Weights of a small mixture-of-experts language model, trained from scratch on English Wikipedia: vocabulary 5091, a variant of Adam for the experts.
Below are experts of layer 3 (counted from 0) of a mixture-of-experts language model. Rows are named gate (a neuron's input weights, with its number), up (a neuron's input weights, with its number) and show model dimensions 64-127. Each number is 500 + 50 x the weight over its row's rms, rounded and kept within 0 to 999. Numbers have three digits each.
Before each expert's rows: a language model's description of what the expert responds to. This comes from a sample of Wikipedia text that the model never trained on.

# expert 12
It responds to: Determiners before names
gate0:565449570587507395417510472466480403464575491533465507514534530410536582486584524524573458461361471520414526551501537540539445506465395395506495478478500463538485498551564502432557490514494572
up0:502515414478474434467419444487513447536374489533555483488460547465471525520479516495477493493493568545545461518479438539504575426545566511484465466516477479496613602475444484449483516536502453
gate1:492500448504519459627568510504523484569440530498498450512527494473558417484361508505481502538537518481528469513406424485522593467549603394481477472460488474485473514567512435456425543522466441
up1:485520586469465593505533519456539518584434476401470480564447432448518412428496519467458504481472556482520519543513531528498383527576434517545474492511480498518551535471569431520376587539459396
gate2:478550527550506490503661456520513445531484530467474519623435482508485518460481525515448551460533408538476510467523517506400495539446483554447440519481506478516552473462504539455506486512462541
up2:455426513572515482465410523564468592359484578555592478407508547492518524474534493520606485484487463512459468468518554462614442452527560483537496509509436459498497526460499518534435529547550474
gate3:513378500497601446462450422520460412573549539513525496533537498484466563452519565571377495453478561368445486532451475537543494470584561453535517536475528429551570497590571432452573521422528524
up3:367475466530511393532514430408492581626456538442576482511548505406495526476561529550422555433620500659483497457452424509557487452533521515469439415510526536528557544494485483445437513447529487
gate4:404473512470583578379496477480471518517445503497435531506537462595366569442543557451514399522418522548481539515495550543525547473483503531492519466425517518515446458417525567425581510579529439
up4:425509484584542439609494473560456528546542527500594468451557526530521474408610502545509474515551453562468532519522494553480565461495465518492590400493468508448441446534563497446490441536499472
gate5:558424468535594466527482558500460373541479524438538490444478541523466604513503543505469507457462366423393550564494444498598546562451486488501488477519502534524442549631529444439539453484570556
up5:487470514513491445573448445573444545449477549543489542504466523408497551485545538666451458415483489434472496524453465498565404402473541372503512454457509477469499615476544464456517495539555565
gate6:422505425433453486455514530502517509551481557454430467508487512367400516425507606487529434454457503518516508494542489394580434542547429552530557471459502447475530487468531609479548520523529470
up6:562479517532500565547482516485544490394626466551404520508519511529563511546489497504452588508514557487465505500515543460501559538425572505596436493588522530518578517531472462437491492463469567
gate7:465445499485524470469561454555513448586554514542574444505574466593429463493494492515481469494517538532436478514553591552491472464554486549502374513457543593496459456482492560476469565421458514
up7:445466605587391532466485517473496482517575510474482469450422503599541508506585504429585478482488610523448456448538491508511439541503450551497471486445462541484415549491543612491490475495465633
gate8:510417549608446507507440509552509379484464492575534472479524507426464601481453471515434458434506598584488494571538496531508536473430492512511500433619502483494589545486507576499451456525478505
up8:397480529481582490505533519478479556491465428522555490417505483549530529518611498426594477498523526516535431509497457431456446504608496507509566510480491425468403478463533610563474567532497542
gate9:546396464501417387463537502407537500526588558488525533501546476534539478436520536564614427528426546449514489518481591506534480517461486454471464412463470619509584540527482466452529473540503453
up9:475542468556458453521518543510496450501508561502522495586478503405517563491501508496525571466478473593548448381530467502546478430496401527432438414500426571478576637410427372495517445504500517
gate10:499544515576541428471507535534368469464439452514533511450475469457494411536507524530411539439463607539492470534476508451449646483521551572465538503478497529435531461499511420423512487576489513
up10:558516420536580499513468509438481560482504407609497473514495484497427479495479478627559490557527473460403476503449527395525471500514582555474418518465462444499494438525537542544529481549522606
gate11:532558574427455512541445493492538539508519579608554494403502485482497661548561453519533497494585494422442481462525493370560511535497511499535530554604436498463466573548524465415494452481516434
up11:522556443509526495542531464557461464481595481393405545524423546441493424460571564525482397464427413520510509484549416524550476600489506433509554529408534480521458485494458503517594521471487520
gate12:554482453482440542471473552571537446472491460452517480507482501451450481526515469486497529555586574625456510524473641495497621581442562511547430526532516647519556450556449474497507496447515509
up12:540579448493455512462538622466528508397555499416402481462648461447483488424624522501506584484518590503502511541462490494512421531490502502613494545486542591483470468574550466535426470493469461
gate13:364528451517458532386446330453512516568473500475625481470440495456515528516495531536542508496512468476529478514487529522570524637412562479468537497501450462583515572468492516443536489455511527
up13:481418565564501512472394522506496453463553421443465487433573517397607468539445520500556514445444525552424473531498517511566464499510496402438520561520465490516476509519593606478523481474492634
gate14:448500404488578529549553565468484564414467483583453479551504485482534488414581432494541520486459590495581464516388583565464479512554526526535523560494522454486490419533481524556495663444529525
up14:491515473587516429352592576510552513468485463444465497452589496450575495514520523488554472545404473427477437444480548542515502527528523513450522509426546514474518505364458347490566530461482477
gate15:489422500550477561386440527535500449580474495559520513503417508334393528462540499428421503455478494580552499555502445560503507429453547503562514379537485508517485587495464455429522492536472499
up15:454602489448527531485501513575596589537526490587403488484518451432533455457621478443525519537460539535522518490507529576507468525470464502510497554489500560485487503470508418481473528580420390
gate16:566463484633532497521481529531501438453491542424443458439572487592491508431551481516516560511516559495451534645472531502534433483492550412461442539499509453478561511550579546429485586507437513
up16:451523510615512515555467421465542523519496409437591484500534504536507478544465510453505554570574622523582549546512432498517431483507468588388373489494505453416436425501527441521432493520470444
gate17:433494555502550477506525614499500505500451463535480510605567462477502452538597462440504484458484443482465531503490463556555457492468479446462474520479511603535411508439453437527503462479480555
up17:510416534504556500519462511506496387487519483465611474494491517495494457538571514484593504463422440442390489516471514474524591459457505459551502641483472548506397508541552506561524435513571551
gate18:559465471643465481553459441468466552566441479558538512489550509388508494439531518489486567415428589491486474477402537520592540446439499491432481453502483583502546520456504551515450583550469502
up18:564377461489406473509469491549488547421517473552393517436533485524509507546513462508488494455563597516458500512480627544634398438467562506494516370469499578539529592526559573340497468556498488
gate19:539504442539557415488566513539481442516471516538403533474491507543444535425474531519470486445475521485497482549454512587587501521456511470463558525428496481510407487541493447494499523453545524
up19:567464482446552495489470552482543487431477528568340548532513534348463461421478472465492553365344422516484497557425470519604475463558508504452460579498483505520508604553502406527538444488554546
gate20:542391452477493491578526509553538482465453467485512523610582556470492450553466513451527442547525511487511487355477476571495544651444411520466399460459465569499563416523507465553564488534473472
up20:624377473416418572538495554496520556521434517502477485515510487485546464558549509404591505503508556426509517509442504504476447572497525497485480469498480461554502458587532493562532509524500425
gate21:632538495531407588511471519522532570435489481535531496514581492482459557575461446439510513551491542447448516567459525449439495578368549496506433381573494517480523488508540458401510569459504499
up21:457432465507452639503479581580480566460447461551518526500594444521426493606448442429496486578510560433424493585543512480482484465505553561529509519472461544480452484545531400439458627488501567
gate22:559511497556527406583546525440509563556528564477438481550504493506483452402565499428562481578472546516550487542457459531418521448512486488520393494510529477424454517484524600517476548523435394
up22:519448443574608511476496493447485642470511484522516476566467514459546543471550467590560495546459529585477467445460485444442504456455445532544502421440481500345576507494494568452526553546473451
gate23:484445419481605551498526522590539456431483494508475500482593506569439573553510493603455511497574576514468533548471509491492479488433552498450504487544548553505512488641471524535463624493506484
up23:498487504558474432487500425473432600564507468490503522444517512516536483665465510385484520445496607465431480502557477503527419434539532563553519486508527480531512469563540465442440556507529540
gate24:474426403591528465541472548509478492553402523496513490490551482423491514480592580533535425443412492488419480523437542538594528459466544429481482473485480570433597569489523522407564546483464514
up24:518411473501575491465469479504520317576544519485486517413534487602479581456609536497490476475476423395432502508488500512547470588466552490533540562460545494513375483535474556467579485472473537
gate25:489507564557519564469494535416484528556516446576427484483530456461525465472531517433452545438419531553497490544475554487518511523530470559449544534517422484425613520423545543539466478469462546
up25:357465524479553476469481460515404534495542460493452497489554496495464534461447532522529481463483448500438535489521477509427535437577525496487523564499503561498425464521520529645488487460496640
gate26:532579533481574458607488499506433564558436524536576484515504516538529479457554454532479514495519484455499491410482451489571513515521483466499430554528482616466433511459501470492498486512458497
up26:539573486373505495558499499505535591525451545527606498497496494638543549493584471483468501499540472443462513448514463495501432463420503475511417544545521468499357587495521451437458382535504475
gate27:501491506555568599498462450516474454466485446527532501462526449435417486546592483403393531469477572515511511577524527619451524347486531420493469585567490443490513514489580592498480534501389527
up27:497524422445400505556493532439564537409388492352529512522523508469573389585446460494640464439502472532469499498417603467573531536472489486492546463429504533531511522491460502471545508495537511
gate28:512509550577518531542498471540407491588511542416447553525481474510561476435534558450481550459485471482443455431562486428516479517534455485563543505549559561578531541463548478458491485442536439
up28:513501580517521512643475497489518547510464489569549492512465559542499426476510513643483515524563521477533429497502384460489531503486496627598484545530510493424474446538483532481459556525540435
gate29:465456520581520453455490493494511575543551592452509463478519497431550578421552517501557452556554592531585479413430478449556523466526496475551485519473500509418396515502551632580511450465442476
up29:561485598457436512557480488443518414567576520465422502510454473393406500439451551415459511508554542520549568440501566555540447458554521420493482474525539523519553589567568469538554457435471457
gate30:498528465485477470531477524472496453494546471517566471532507473484445492448612481517569509516487437431380547408419459590542484498426519434407503498475504584518504479519540567590570492536484475
up30:435489555456469495480550484519553574513584450477552498572525485483476570464476469556524466512490532560551486463486588445435546459545475477550435559515541502543481381531496575549557586526479496
gate31:506492592507463372467464489557492530553504564581471497471539485392449451524469467559449467445483595550446466484515524528450550500555530463515579451476455561459521541387488606505511488560530503
up31:401570429432495530526486508540571471522473469559473505455451502467473482450537495537685379443545465559500461511452406511584480542480462490536479532503495433437472539512451471380488472518499565
gate32:507459573561560585536545474581441485540554421578485531572550523373545505503561583475576605446540485485445437454626457481511545469506364495450495455508532452508424405527572552467512496456477531
up32:509474550499485452423461460458525556496491458525447588482499535517419508502524560578498521452522520437560485498477467435498546579427542534562568553535499618510513479552399430480585458455625527
gate33:495434515520485510511458500549461468518471531488472495443570492449510495403407500526434525447378587544504486551502562496524483471501494608414677502473486525539560558445584538433490498493494504
up33:523479516462512473532452509495476542495754464522397490476469506487492547509567531470593430545538570527454479507518490340643488458479426506513496553503544573472472499492550556565502480541471404
gate34:634525473537424531529487513528486536532523444527578515420581499403565506523443506475524550472449408537432512471460516430578480419516487395525452472605456539451578578490496418465512505470531491
up34:607474418555460459491505498468520519583554473479477506521597493516478540430532480568526434552464450460537546550500451540541422385547403481511398526521508531444506581478539452474478415517493312
gate35:507518522491450472525481452476545495564491587505531493558484472453469471403559525559537413471468516549493536430457584476550510509476477428443583489565566608590526600482450402416442464549540466
up35:459562555567491483537488459621484437475498497510637503499507501446589448475433467595530499554517437534512437433446506587428552407558454516453504486496497508487529461399513490560481519510521456
gate36:495556478464472515550611442502522444528492460484503531525495496490494414562544498519486624526578484584548495438552603463513499584486520487430510541504533524544476523579490378464408443451449493
up36:504441487485524552446496561520476500574477481483502505568511444472597458423411515446462452493452519452563477529449544478437404517554375516528472517525507506503565493500580522457542600534529466
gate37:393562561523540408392546534375496473457460489479520509498562516548528612467584451415438501571464536513421499530474447521543516502400474549487509452565485599356511577452507551558460644531504490
up37:525445469516415518402506544498444446459530555520459490525507525560524599525468490556505528460452438495497472494486567533521402518605378462396440514475481475526471529476603542468528446484501593
gate38:427540554573513484517610481440476616453523491471471550591476528483475602541584467490449501520588458466423541499647459482561456505453472551456536535494464445568491499642407548562527558445495503
up38:574507446469494496447511451416533492474560387523461490557474497398467487500320499459447525541537501498461551564501507480578606510457474588446516412547545529472578587547459513530475423490543523
gate39:566515449449596530539543529529462444563417423527492531514527500551422426524494473515479461517525510482484483421450516416571526494499557553533560580470602519510569452515459472550589508496552463
up39:532473480518587495547576530473516387460383482518463498450502458458453478506555470494550446450535448469646547488458519524499543507511608456512415509510565500558536509523457392537552452483486451
gate40:495466567508474548591500550584522452530504354483562507476412499468547497474386483421489488481442594590451559476523575480456526546511456496448592479522505510509493483502625523562473546513477508
up40:347372578511481502523514491478393525523568498454417509451570465527608488447574513508496469518494486383573498495486414538516543502578475473556494575456535479512477477539571496509487522505448520
gate41:491400558544598476545490455570538479467514446453592466449534495551516540481584593516450485460480512410469534551442476535546525476461561450433635517525528426514476468574531601437498554513420524
up41:453565453550474484526530516450534578492413470475531509500496501409574423473527526494560498454452445595581483525455560512480542554461504534540537515490464396474584476489443434449502489527508463
gate42:456402435592577433452524539515495555574460466461510459421515512480472503491545533467515500506502527415442513563509514590517401477518623401509543491427516561508486510508529446431532575463465530
up42:482611526487494506490501489471555573500473523490561526571484492575526477601367519505474465458554466495557534459504400504501518485480500591436410421523457465508462562410493390546534419514531467
gate43:521344471563505467530442485509465591452505535518526493535541507510498532404463486525502481611568532523519517510415445472501627625407492508541469438451469620375584485510497576519530587543457425
up43:484415467507569509523473489509472485612456583518518498479546481471540475594499540581453489434399433522491481537532492433567504466505537473472564539540481477529496585475464452414424576498490531
gate44:552565583475515359446522469432505448553523495408525536591583489422481489462508507553419500541544567508433527513553543613514595583499482452460475394490506565519525434492497441535477438354517509
up44:612549522508511461447482437506479427591524491576413526507510496540430564508460517459417473589544547601440547484511450509481485567525418490488534588452508421487518452480496437475545480513500472
gate45:576561447569465489430521458448483601512531483514489485512509485414479500555492518409417574514576653608473501531494485520503511576443562496407543483545501500597500486473462521579478378443522438
up45:381583475481520454520518454436495557567558517447628504470503522543561492583452544538430526596558499559521536510510424501490532571507580399453502470465462409561511463468516479521429553453523436
gate46:401411445452537558524601492562521499580507562488464488495433493519489439436549542437612517472474516537501527492518516497497452553496445573423497531571545518517445440457499511539517584514474418
up46:573363446484498539543408554502491551511430493517578502513429475434484473496403520467537540462452505484638502554501486459395595509578502488563481527510449488471531461596570517589482513532522535
gate47:460507534647526440450516502475488477473484628597513521493455503505465519511567516430504510471439516542581550503513515495457561355467480508564445492575496387475535482486431511623450543548511520
up47:620428417579543480404516539489482498520460463466542454499468524613483526565480528411604623486472485526454538515506523471597554456488518393504486576513409426527489499557541470575477496488487540
gate48:580517423564540544397459485492455457442544487438495491539431467548376553467518534420472506444466491464448492581624541501497615531498456528522510507494531512497505555562534564498545520488437544
up48:441512536542496486488475458477502464490522519443599492501465603500505482487528497461496537439459418506441482513513533444487591578457511397469448471524495507513383575406552532409612484498479550
gate49:490522462534478548490502452473503545604528470482460517468460473597453599571472467612383444551571502445399491542526548571424494415530537438484552491524527491541503543505537602402455488575544415
up49:549405599503639421579463401622476528472540430587536486479495498569543539564522472594542445619521553493533531496453562511436595507505549521476540610448554540478486440476613574412494504540479422
gate50:470470524544491517446507484494498508618497438531532550447501499483519410438511553429528498510475564530552506506511554445423576563432526365552552515573515449524494458470537570495566517550479512
up50:451602536442539478429541520498494596546481483546534504480496512442502485382551445524562536492469524418436530498469496480453579483476504383464503590455501542519448410532536555535493577568442483
gate51:401453489545536510519511532593500527557454487514557483488424474525425469455495558524493516522524571491493477466537484543572437403554557405553498508421541546489372480526503443443391574537512501
up51:440448505623491453550480544572504593436427445524492532484461427455433538549558515452452562413523578550480466522483513524623517423528558473523461434533458538520491549442462483424490531506454532
gate52:436425561544480475516453535486483503564466500483595521482540499522471576446523558469598471410470403490516516550455489578513499600485528354450533494453469468554430601391472489462502446491504549
up52:424377589618485545463470580549470417489415498516508527541505508418548517479527491471528576536526481442535450536430454531448467536507561455414530430525452539582419460520501557636480499464500538
gate53:473443504486510507569480492471477569516504503422515466433550473487488475522522515456464570476604570660461464497524449542494489539494514480378478460464468435585450563435574537464460428409526461
up53:541433510531526490647472517425513573519629568482480463441436475517455451511453494513518491505575551494512515474461471495489505439580559510588492494488543423535462551607621478544503427559517472
gate54:519544591522464494556535446495508488601541477485550518451540500460577566468660547534428587573459478483481510550497429589554543496518491480449528552549522466475538517547520481549416427438492470
up54:515477493585594446471494527510442549349468493480437527493423497443567393543455479513598506447526510520553505494533504524535526471450528505614450431551469530478546432474429333422525563528531493
gate55:456631490575548417534532484498441602564500446550536509465519536506528411523478566395437578560442563439473491509499573496524561412462583485486492504495504433435538497490540446460416585460516427
up55:463542394515529469497492487453548553512539550526388500462529509355493477546490486476535496422549478494558486472473552506584579431514568432527438496539477543515629505463335448510475483488573467
gate56:328413487473511528490551500422474464516440618527489504423544474470517471421479457463494554490441544540548472510518612539478479448580492513438515485451522602498491513485435525553384531439467533
up56:612567470516482409561515515520514509489530473503543480577604566294488507472541531477527599527405439446549539455444555417554514451480471538496509418500419559535577558495447518455527421533496503
gate57:511543536517560484426458560572448369539402496557543479529505458528419598461517496372510527469417553496463534530502462532557509489471528377466409569562470552546521537571465588482617576503458545
up57:545520454420496470519492466443527455500580482497428526474503498435446462534573511568415474520485509490472552517460516589398491561430474409539633548492511467483423520631566484503498486481522541
gate58:506414458529504517550474514558494484582490497471544494469477497541440538441595501529520431419476492468454482529599584531560404484436611477570579577409548505493460528508546532413546555493529547
up58:590535544445465436479501542470485477510508530442399520529551460465532473542443547604487527516515503536561529466451486509500435515524566580491430484532538542498453471404530482573478426451562473
gate59:438505456570425460494612534465523486541556459486570531520611487404476513458509459524344465534559500453496517551473508577559565484505481493434417503463536542550507477574447492485492520438487501
up59:479547490523488466528607527518551384610437477500527539479545497436455463425513473581474466473519467465530511375482532552544540536568497441525407517423516589585482563417401528518469557424487495
gate60:540545493521612431529490532369483503525482495460445506481459478526505491596635493487403565480507438536440539534493524547456435567472433528532585407521498483420488504498456505485342453520512488
up60:552421509472504510551420517543471534590496525466429495509382480475546557414443518622457552467514539501458504531514463523498465648438467537507466496493491485517441551518581528485495470547533484
gate61:483360390522471492511467527513503479536478451548421483423464504485417587426479464435455542505577510526412483528393485517593492454482507487446447478497579523600601568515498494490533464526530533
up61:429447466514532372586568463539511521514405572464484504437538503467551514539461454478529525496513457537535510528524596506493515486506468472523497450440494421532555455440387503496514530459561467
gate62:548537520459500525498529425451511564480596480612419545455514497451478527489436498483405463538540583494418515404618509436534606497417532571463417443554553491489567462569485522490535532399477491
up62:500501599431480481489473553521537591495630518605441474418593501386580462475481524510464537498517594513419491402549477368526562468514514611460432510541447633478499522543546515472553534488468494
gate63:490534560518432470568581492366499490541441473410469480555543539405509475580566529473502521424500524410566470503498491450452487575517501543521517503501517532481395507466541474519426456479502525
up63:499493496586512419480520501478525443496495533552484565590416488611401464431584530489477477439571469476465495465562499610530546454455557431476513467599523552566550509480505525585569397447477588